config = dict(
    n_layer=11,
    d_model=192,
    n_experts=64,
    experts_per_token=4,
    d_expert=96,
    d_shared_expert=0,
    activation='swiglu',
    moe_layers=[1, 2, 3, 4, 5, 6, 7, 8, 9, 10],
    router_score='softmax',
    normalize_top_k=False,
    routed_scale=1.0,
    balance_loss=0.0132,
    balance_bias=False,
    router_cosine_scale=10.0,
    n_groups=4,
    groups_per_token=3,
    init_std_router=0.013,
    lr_router=0.000465,
    vocab_size=11778,
    norm='rmsnorm',
    norm_eps=1e-07,
    tie_embeddings=True,
    optimizer='soap_variant',
    lr=0.00437,
    beta1=0.95,
    beta2=0.95,
    batch_tokens=[16384, 32768, 65536],
    seq_len=512,
    train_tokens=274900000,
    steps=7908,
    dataset='wikipedia_en',
)
Below are experts of layer 6 (counted from 0) of a mixture-of-experts language model. Rows are named gate (a neuron's input weights, with its number), up (a neuron's input weights, with its number) and show model dimensions 0-191. Each number is 200 + 40 x the weight over its row's rms, rounded and kept within 0 to 999.
Before each expert's rows: a language model's description of what the expert responds to. This comes from a sample of Wikipedia text that the model never trained on.

# expert 59
What it handles: Mid-word scientific pieces. Inner and ending pieces of long technical or taxonomic words, such as idae, Poly, ord, ater, in classification boxes.
gate1,191,178,148,244,206,189,218,169,176,173,266,171,217,183,194,223,225,206,188,190,220,192,232,200,178,186,233,225,187,240,145,158,146,175,243,222,152,129,275,243,226,143,178,191,179,200,199,236,226,189,138,177,170,184,177,179,229,218,240,154,168,255,128,220,203,208,175,275,216,201,209,195,223,147,219,107,161,168,247,237,208,145,200,177,226,174,132,271,345,224,154,185,142,243,229,250,223,226,233,83,191,231,211,216,190,226,238,187,202,220,244,182,239,137,210,150,224,220,188,196,240,195,248,180,255,191,214,233,168,233,216,211,239,285,282,212,217,167,201,249,245,261,169,177,221,161,108,176,171,143,193,161,229,173,178,135,181,212,182,195,193,98,212,182,236,212,234,275,140,213,257,247,205,191,297,187,258,161,145,176,203,165,199,239,182,141,179,247,247,124,175,151
up1,175,219,195,229,172,234,192,135,125,160,243,190,244,155,175,217,179,222,173,169,231,203,233,203,160,176,229,192,193,189,167,105,150,167,222,159,176,103,212,240,227,91,122,162,185,197,216,234,195,188,160,198,222,170,139,172,210,200,225,215,182,267,146,185,228,199,184,326,212,177,178,211,178,156,232,121,204,144,231,213,242,198,187,189,239,181,169,254,332,212,166,190,145,215,223,215,201,194,223,149,260,217,242,185,216,222,225,226,190,223,242,179,218,146,167,170,165,230,214,185,193,191,285,153,216,190,237,246,171,237,212,121,231,249,234,230,221,184,242,220,242,227,146,187,258,174,110,193,171,207,225,101,222,176,163,182,154,179,187,238,226,126,227,229,207,201,167,253,142,215,235,305,167,167,269,217,280,192,208,163,200,179,213,222,252,185,206,240,190,107,159,155

# expert 24
What it handles: Place name beginnings. First pieces of proper names, mostly places and surnames after "of", "in", "at", e.g. San Diego, Crandon, McCormick, species epithets.
gate1,221,219,221,156,169,161,205,207,135,288,173,226,168,274,82,246,187,217,224,236,154,122,243,196,187,245,241,157,215,283,202,174,239,226,138,240,303,244,225,223,184,192,188,185,176,160,209,192,172,199,191,163,250,182,182,213,174,233,266,195,168,176,166,170,284,245,240,134,155,186,169,164,216,249,250,208,230,139,192,223,242,200,243,234,173,175,164,210,121,158,141,202,166,263,208,158,180,192,233,251,223,187,255,171,169,205,189,95,251,202,185,146,165,205,253,189,177,264,213,147,206,226,237,217,220,178,194,184,205,179,244,119,207,227,192,155,250,248,169,188,234,189,233,138,177,160,191,226,188,218,225,272,187,266,215,223,252,217,181,230,186,131,226,205,157,236,193,218,246,170,136,158,137,243,211,188,193,239,209,248,252,253,196,195,231,244,78,123,158,215,194,185
up1,267,261,239,183,212,174,206,198,107,217,154,206,147,230,175,246,198,201,238,214,205,159,241,187,179,232,260,152,189,273,207,181,243,167,197,202,282,193,159,234,218,180,207,166,128,160,153,162,206,264,235,193,219,149,230,283,195,167,231,226,222,111,280,212,227,244,223,156,197,241,153,136,257,212,215,165,240,144,151,248,238,164,199,239,175,129,208,200,108,245,160,216,190,225,171,119,136,184,195,271,235,190,267,176,178,195,217,171,238,221,174,164,180,216,242,229,186,292,234,239,257,163,210,269,214,191,228,188,221,204,231,186,209,249,178,165,193,249,169,203,262,151,232,155,192,191,169,207,228,199,217,277,219,206,195,235,238,242,157,177,213,211,167,189,129,282,163,257,194,140,151,184,158,171,201,115,239,245,243,217,269,223,206,223,245,261,127,151,151,208,239,217

# expert 3
What it handles: Determiners after prepositions. Articles and demonstratives right after prepositions like at, in, of, often before events or ordinals: at the 85th, for the area, This.
gate2,217,220,186,212,233,194,251,211,170,189,131,184,223,119,166,266,210,231,268,119,292,233,166,174,162,255,200,191,210,149,233,225,208,181,193,229,289,231,250,180,237,196,259,214,185,149,233,197,196,226,216,193,195,241,171,157,182,230,298,235,196,145,202,193,200,187,302,145,194,236,197,246,214,227,207,142,227,175,120,191,167,261,260,219,242,201,279,150,189,197,232,218,114,264,160,219,128,210,199,246,196,217,236,246,225,219,193,231,219,142,185,250,232,199,210,207,135,164,250,150,209,263,257,220,205,166,267,174,301,174,152,209,164,202,207,164,237,154,306,285,157,192,105,252,206,199,239,145,168,241,196,214,227,252,200,170,198,155,135,219,198,186,203,185,220,181,182,167,190,267,192,229,230,167,229,170,161,136,224,178,209,195,243,224,213,217,190,162,262,234,197,241
up2,146,175,207,233,220,219,214,194,248,237,249,259,199,155,191,307,181,222,191,190,213,271,212,133,229,250,178,175,151,149,120,214,174,186,265,164,209,221,222,277,164,182,255,220,166,134,306,191,175,236,249,217,157,220,199,214,232,203,244,229,277,206,176,172,212,193,277,191,218,170,162,215,223,174,239,138,226,223,121,184,170,223,185,237,224,174,191,235,147,200,159,197,173,275,199,185,240,211,186,233,158,267,229,196,199,192,144,171,203,221,277,190,192,145,153,164,129,163,273,218,201,226,217,183,179,140,266,141,235,215,171,175,148,206,273,175,257,177,213,215,114,256,161,213,171,215,156,202,176,237,213,227,201,195,220,114,167,176,160,159,187,181,254,137,198,135,212,225,212,206,178,174,266,274,262,176,205,178,205,211,268,135,241,224,122,202,147,173,228,165,185,288

# expert 26
What it handles: Object nouns ending phrases. Nouns and pronouns closing a verb or preposition phrase, often before punctuation, such as him, them, attention, evidence, services, production.
gate0,192,168,127,232,182,177,251,224,272,212,210,257,199,185,210,273,207,194,216,230,259,143,143,256,188,190,182,172,191,163,207,197,207,161,217,178,163,179,172,263,170,200,208,236,212,230,199,215,201,208,208,145,169,186,174,224,277,160,163,221,162,98,141,140,222,245,218,213,230,204,166,171,228,242,176,208,151,129,184,125,275,186,228,184,179,234,257,217,220,215,167,188,245,181,140,272,189,236,157,119,154,158,229,216,220,194,242,206,212,213,197,213,215,222,190,215,178,126,178,197,210,194,203,170,205,282,130,169,330,250,171,226,296,128,248,236,267,210,160,149,169,116,277,155,289,198,228,237,204,221,197,202,127,259,204,195,208,197,166,241,172,221,193,246,149,210,197,166,161,178,189,224,253,191,160,215,155,228,168,165,280,290,224,157,218,193,274,236,185,198,237,226
up0,216,155,175,228,178,175,192,166,302,249,188,253,194,176,212,198,255,233,208,217,245,183,149,275,204,165,181,193,170,270,224,205,190,208,271,171,152,166,216,228,204,208,201,209,193,283,191,176,190,170,133,147,162,232,172,255,258,150,208,226,176,100,164,153,223,236,217,268,230,238,218,167,221,238,182,176,174,133,208,149,240,227,223,153,193,247,216,188,209,192,223,180,199,151,150,229,239,206,118,116,173,191,227,175,208,162,279,224,251,192,176,229,202,178,151,214,197,187,182,238,220,144,163,180,167,219,137,173,293,240,178,295,313,166,205,204,256,202,136,141,256,168,299,149,282,168,240,243,195,210,185,216,141,228,232,152,210,178,181,194,143,244,211,251,118,222,171,155,184,211,201,202,207,246,151,251,142,259,181,191,233,257,209,207,204,189,212,237,189,257,247,210

# expert 36
What it handles: Determiners and possessives. Articles and possessive determiners starting noun phrases, e.g. the, his, its, their, possessive 's; also the W after coordinates.
gate1,176,190,184,195,177,212,232,151,201,174,202,197,193,210,204,132,175,184,177,218,212,114,200,197,158,206,114,147,255,197,239,184,155,141,198,128,118,233,150,223,231,233,216,190,220,182,247,262,224,153,259,240,217,175,163,172,154,175,159,136,215,209,204,151,255,175,248,237,250,212,241,180,159,184,293,273,211,233,183,186,165,227,281,153,153,197,273,170,162,325,194,103,215,156,202,223,242,240,179,193,242,254,157,221,237,126,199,177,155,158,186,304,197,142,175,211,149,204,230,184,212,285,221,242,230,182,194,262,208,242,184,149,145,164,281,192,203,143,226,172,177,212,195,203,147,142,226,158,157,250,191,180,238,192,180,139,133,232,169,209,227,175,214,285,195,183,239,179,203,183,171,219,149,199,204,176,247,181,190,205,163,142,183,121,143,182,241,225,212,203,208,235
up1,226,218,224,220,222,178,148,250,160,204,166,196,145,155,222,231,232,212,229,194,226,284,211,200,271,186,225,248,185,207,175,207,250,240,211,250,275,186,245,150,131,190,174,221,141,239,152,140,167,232,147,133,174,207,197,189,197,254,218,246,181,164,174,264,147,200,159,150,149,170,145,221,266,213,115,118,227,188,207,259,215,165,109,256,249,214,132,203,210,54,213,282,199,267,203,140,191,183,239,237,155,147,249,143,181,237,195,193,265,252,203,155,163,245,227,185,228,208,215,199,209,149,229,192,138,229,226,138,189,174,180,217,233,207,125,163,235,224,151,246,215,230,202,213,240,225,175,227,276,141,197,231,175,221,234,254,290,184,203,192,152,240,165,106,237,226,159,180,204,254,228,211,241,219,155,198,191,197,222,198,215,230,204,226,228,234,147,198,191,172,186,209

# expert 33
What it handles: Determiners after verbs. the, a, his, its, their as objects of verbs or prepositions in running prose: electrify the suburbs, included in the new ward.
gate1,189,210,234,201,194,265,215,149,276,148,99,229,267,170,205,198,239,217,124,161,238,226,174,206,221,228,211,217,170,187,207,211,182,206,218,148,214,270,185,239,153,239,232,233,192,246,234,245,222,199,215,195,232,194,173,164,172,192,161,212,181,186,252,203,258,194,239,204,178,191,125,173,228,203,177,244,126,179,199,232,162,165,243,104,220,201,247,216,141,233,206,197,179,135,170,247,210,242,159,213,194,282,183,197,185,143,176,148,208,208,104,267,237,313,236,184,225,167,172,210,195,265,276,205,237,155,268,220,254,188,191,189,278,288,205,245,205,231,210,175,194,201,239,190,187,191,214,155,241,246,265,144,159,225,222,124,194,220,173,191,305,223,201,198,201,314,269,218,156,207,201,172,202,180,178,159,173,210,192,199,213,210,201,115,181,209,250,200,266,199,89,179
up1,213,175,142,232,217,116,167,163,140,240,271,187,167,236,227,210,195,169,226,279,165,181,209,173,184,145,156,179,172,211,183,185,223,206,128,233,184,153,202,203,222,126,179,170,228,153,161,109,221,172,182,171,182,165,194,201,226,221,248,204,226,225,146,178,156,201,176,217,222,217,250,183,209,237,195,150,313,254,183,193,246,218,190,287,196,202,174,216,283,182,192,232,231,227,216,157,186,180,232,192,132,160,261,170,199,226,238,212,223,178,286,157,142,109,166,236,184,276,251,165,206,126,117,148,176,248,137,162,149,194,222,174,134,101,172,151,222,195,160,206,176,186,153,176,181,177,175,208,160,198,145,232,212,200,219,258,223,199,205,195,112,189,263,236,160,132,134,216,255,208,156,245,195,241,189,212,245,167,247,149,140,226,183,274,232,188,162,185,165,171,259,200

# expert 43
What it handles: Personal first names. Given names of people, such as John, William, Robert, Mark, including their later word pieces, often after by, and or commas.
gate0,149,203,251,125,181,260,209,190,243,189,174,208,214,96,244,229,143,165,193,188,162,279,170,234,266,202,260,183,174,173,206,169,181,218,96,188,284,220,208,166,223,160,146,240,153,187,239,259,222,284,234,189,209,180,242,195,194,175,213,160,146,191,167,183,157,286,170,155,246,175,201,137,159,236,162,216,199,247,244,231,245,138,206,221,157,181,220,212,225,157,202,165,105,157,181,215,180,292,213,245,234,181,225,217,232,204,167,189,213,183,251,145,181,241,185,131,224,237,245,224,233,137,235,220,191,200,203,185,264,268,226,191,299,172,144,235,230,108,156,273,234,189,155,293,210,213,186,180,169,147,222,209,211,156,127,150,215,176,184,177,185,180,145,209,167,193,216,183,265,158,121,176,195,167,130,177,222,229,163,196,193,232,217,205,231,196,204,236,177,167,246,223
up0,220,167,170,181,227,254,259,241,179,123,228,215,190,174,137,226,215,248,258,161,179,179,135,278,219,209,178,194,190,201,197,183,200,206,187,115,182,230,223,264,218,222,159,227,211,297,177,222,156,171,199,155,162,238,253,161,171,215,197,170,191,269,223,193,131,226,263,205,280,157,248,187,185,260,185,230,211,198,199,212,283,170,217,121,172,129,129,175,244,193,222,258,162,238,194,243,173,202,290,191,266,221,158,155,230,121,217,265,153,194,269,227,190,135,192,187,170,212,187,203,228,145,217,220,163,162,145,151,202,266,224,178,212,236,112,241,200,219,219,162,195,224,116,235,133,173,221,212,119,187,147,138,215,149,212,212,280,152,225,197,93,195,241,211,175,191,178,242,188,191,197,178,155,165,208,248,153,208,147,188,199,259,160,180,191,179,197,142,196,163,161,189

# expert 42
What it handles: Common head nouns. Role and group nouns after a determiner in prose, e.g. father, player, company, club, network; often completing split words like bassist.
gate1,231,189,203,156,213,205,181,227,161,203,191,170,235,99,238,246,193,217,252,153,246,176,189,182,166,172,241,229,268,169,201,217,178,250,147,190,243,183,157,201,189,158,168,189,122,256,119,157,133,247,210,254,248,138,244,210,214,200,161,197,125,255,199,211,233,193,215,100,187,108,198,153,240,214,152,210,171,163,253,133,187,218,205,189,224,161,162,157,181,203,166,253,238,216,186,210,153,178,235,155,178,183,207,194,175,164,169,197,213,198,216,222,215,183,194,152,219,213,199,212,174,223,178,163,246,185,312,132,202,137,195,174,183,97,154,184,135,159,172,198,158,161,221,165,154,117,215,233,193,85,144,248,262,249,149,219,205,153,248,219,170,156,199,200,262,206,218,190,160,256,274,245,223,270,252,200,232,208,177,171,244,225,119,190,202,206,274,215,143,159,220,188
up1,221,280,197,192,235,236,192,288,157,174,197,169,247,162,195,255,220,226,214,194,201,234,226,150,139,222,263,262,261,188,221,197,175,195,187,199,259,251,195,173,168,211,196,219,117,258,114,194,163,226,236,225,252,150,211,144,198,236,140,201,91,193,172,190,268,144,192,147,201,159,157,216,300,165,150,143,123,213,258,210,217,208,176,120,251,204,158,179,175,177,176,299,189,142,209,192,218,137,222,171,202,219,228,210,205,174,248,212,163,142,208,222,228,197,249,195,250,213,193,245,232,220,171,152,217,145,252,185,210,169,209,138,223,156,191,178,158,175,196,225,214,209,229,213,189,164,171,292,202,104,215,174,244,262,209,220,236,211,246,233,175,220,200,208,241,203,232,200,209,224,244,243,267,290,183,167,223,149,222,119,294,148,121,195,216,227,225,195,203,166,232,178

# expert 39
What it handles: Name-start word pieces. Short first fragments of proper names split into pieces, often a capitalized onset: Pal(estine), Ac(adians), Mel(isende), B(rah)mas.
gate1,225,225,219,240,145,330,181,209,260,271,169,124,239,215,231,174,203,222,270,234,228,256,228,151,198,226,125,203,211,227,196,181,183,112,127,234,194,130,180,171,195,206,195,189,214,210,262,153,219,187,205,205,238,227,178,166,223,267,214,214,225,145,230,200,155,167,203,222,250,185,189,196,208,176,186,167,156,269,210,253,209,262,145,198,204,197,202,239,228,236,177,163,125,146,233,155,209,199,261,234,152,192,121,176,232,188,171,147,109,163,220,169,182,218,275,185,156,251,177,239,199,210,164,245,194,193,253,179,162,175,176,224,245,176,203,235,288,103,168,249,197,222,184,173,264,165,195,277,180,189,286,174,169,172,232,247,181,224,129,250,225,186,162,210,190,212,202,214,235,151,142,174,298,163,193,200,285,202,287,228,199,199,205,196,178,246,199,168,207,161,269,185
up1,218,199,272,287,113,262,196,145,278,302,241,137,254,160,192,131,203,236,263,236,232,202,218,189,288,247,229,190,239,195,162,143,232,210,131,192,233,179,195,226,207,183,134,196,161,232,222,154,166,144,205,222,259,289,212,203,187,217,165,167,241,172,230,201,184,163,168,203,249,165,230,166,168,170,225,201,167,256,228,229,233,278,159,257,261,204,192,162,217,167,150,145,142,180,288,175,205,157,223,203,192,198,182,175,200,152,225,195,186,146,251,196,184,196,219,207,206,276,230,142,139,213,119,176,199,172,245,175,171,171,167,176,221,232,226,226,247,176,198,242,142,193,195,148,210,151,179,289,250,141,265,240,248,177,205,222,217,184,168,253,220,164,130,160,180,201,220,195,262,164,147,192,272,152,211,226,226,206,244,221,155,223,166,227,113,213,224,186,185,193,248,228

# expert 9
What it handles: Descriptive role nouns. Nouns naming what a subject is, often in short article descriptions or after a/an: politician, footballer, Award, genus, manufacturer, Professor.
gate1,201,198,187,236,181,191,172,219,152,174,243,166,213,151,286,152,253,196,233,234,165,160,174,209,163,197,197,153,237,186,174,211,259,199,191,249,146,209,185,203,136,210,182,223,216,238,150,194,103,166,159,179,177,237,226,185,178,192,266,232,246,109,207,86,178,204,199,165,202,231,177,136,233,241,166,152,238,193,195,196,227,224,235,161,150,181,127,187,137,194,227,210,232,164,154,240,194,282,242,173,234,126,172,155,138,187,194,289,189,176,106,211,199,192,223,86,187,197,214,173,147,234,184,248,153,187,203,156,182,185,293,289,211,211,230,223,240,216,304,255,145,184,192,206,172,245,224,229,162,211,151,219,159,203,205,233,223,185,233,163,138,220,275,257,236,210,183,132,219,202,270,228,191,248,250,193,224,220,194,145,227,209,218,233,132,262,188,211,221,229,197,131
up1,203,193,217,203,238,223,184,176,145,293,255,236,169,247,235,126,219,186,168,220,226,174,269,211,187,235,204,154,199,186,180,215,226,195,168,167,213,228,188,209,199,170,174,237,239,193,86,218,169,230,209,216,164,282,241,240,186,214,232,211,178,119,213,156,152,253,160,240,216,238,150,177,157,221,220,213,148,179,125,148,164,183,246,142,258,255,213,253,159,222,206,221,203,241,192,243,214,210,261,178,174,198,156,228,192,175,242,214,182,251,142,222,126,182,239,120,120,153,182,211,179,200,244,232,167,191,218,196,174,191,209,247,231,180,230,179,153,258,344,220,125,221,175,180,148,196,161,217,205,215,237,164,127,225,215,249,152,163,209,147,190,216,189,185,255,207,220,151,181,277,261,209,205,236,207,207,240,201,178,236,165,237,273,145,77,237,230,243,233,271,206,135

# expert 20
What it handles: Apostrophes, accented letters. The apostrophe in contractions like don't and won't, accented letters such as é, í, ö, and word pieces in foreign names.
gate0,267,180,271,180,167,178,179,200,194,203,169,201,172,161,297,221,209,159,181,225,206,138,144,244,235,179,162,152,183,166,152,215,187,254,232,169,236,176,214,192,161,232,234,236,220,199,214,220,193,160,223,200,262,233,141,251,196,228,294,143,209,200,254,185,219,288,156,216,221,263,173,199,250,213,173,149,163,223,218,170,224,170,202,209,217,191,171,171,181,138,130,252,189,123,230,191,251,199,173,141,233,202,256,187,252,196,310,193,180,223,199,207,196,225,172,173,188,264,241,168,221,163,177,275,178,162,141,189,248,155,130,244,253,231,182,177,249,147,235,238,214,180,367,209,279,208,183,226,199,167,219,170,174,240,193,239,253,220,183,161,108,241,238,163,181,182,238,157,183,231,147,128,162,247,124,235,179,214,256,235,171,219,173,188,175,207,240,199,201,203,257,168
up0,140,172,183,208,199,224,249,244,237,203,189,226,249,165,121,214,184,212,201,146,196,244,204,218,149,252,225,263,226,217,230,196,127,178,183,187,187,199,211,172,224,164,225,187,174,167,155,161,217,301,162,214,172,182,280,176,184,234,110,252,186,214,217,225,155,195,213,172,200,181,196,213,126,182,191,190,259,222,218,270,201,195,177,174,211,180,275,253,269,199,251,187,257,323,138,180,142,184,167,242,174,156,112,206,178,163,156,207,173,184,194,129,227,235,257,246,265,162,159,245,186,206,190,145,223,194,230,203,223,213,225,125,168,148,193,198,171,183,133,185,139,230,102,197,124,211,193,104,179,265,185,153,254,159,181,189,189,206,234,288,277,177,207,232,246,206,179,255,202,175,187,207,287,167,221,153,206,218,158,232,180,178,213,213,227,123,164,202,240,179,134,188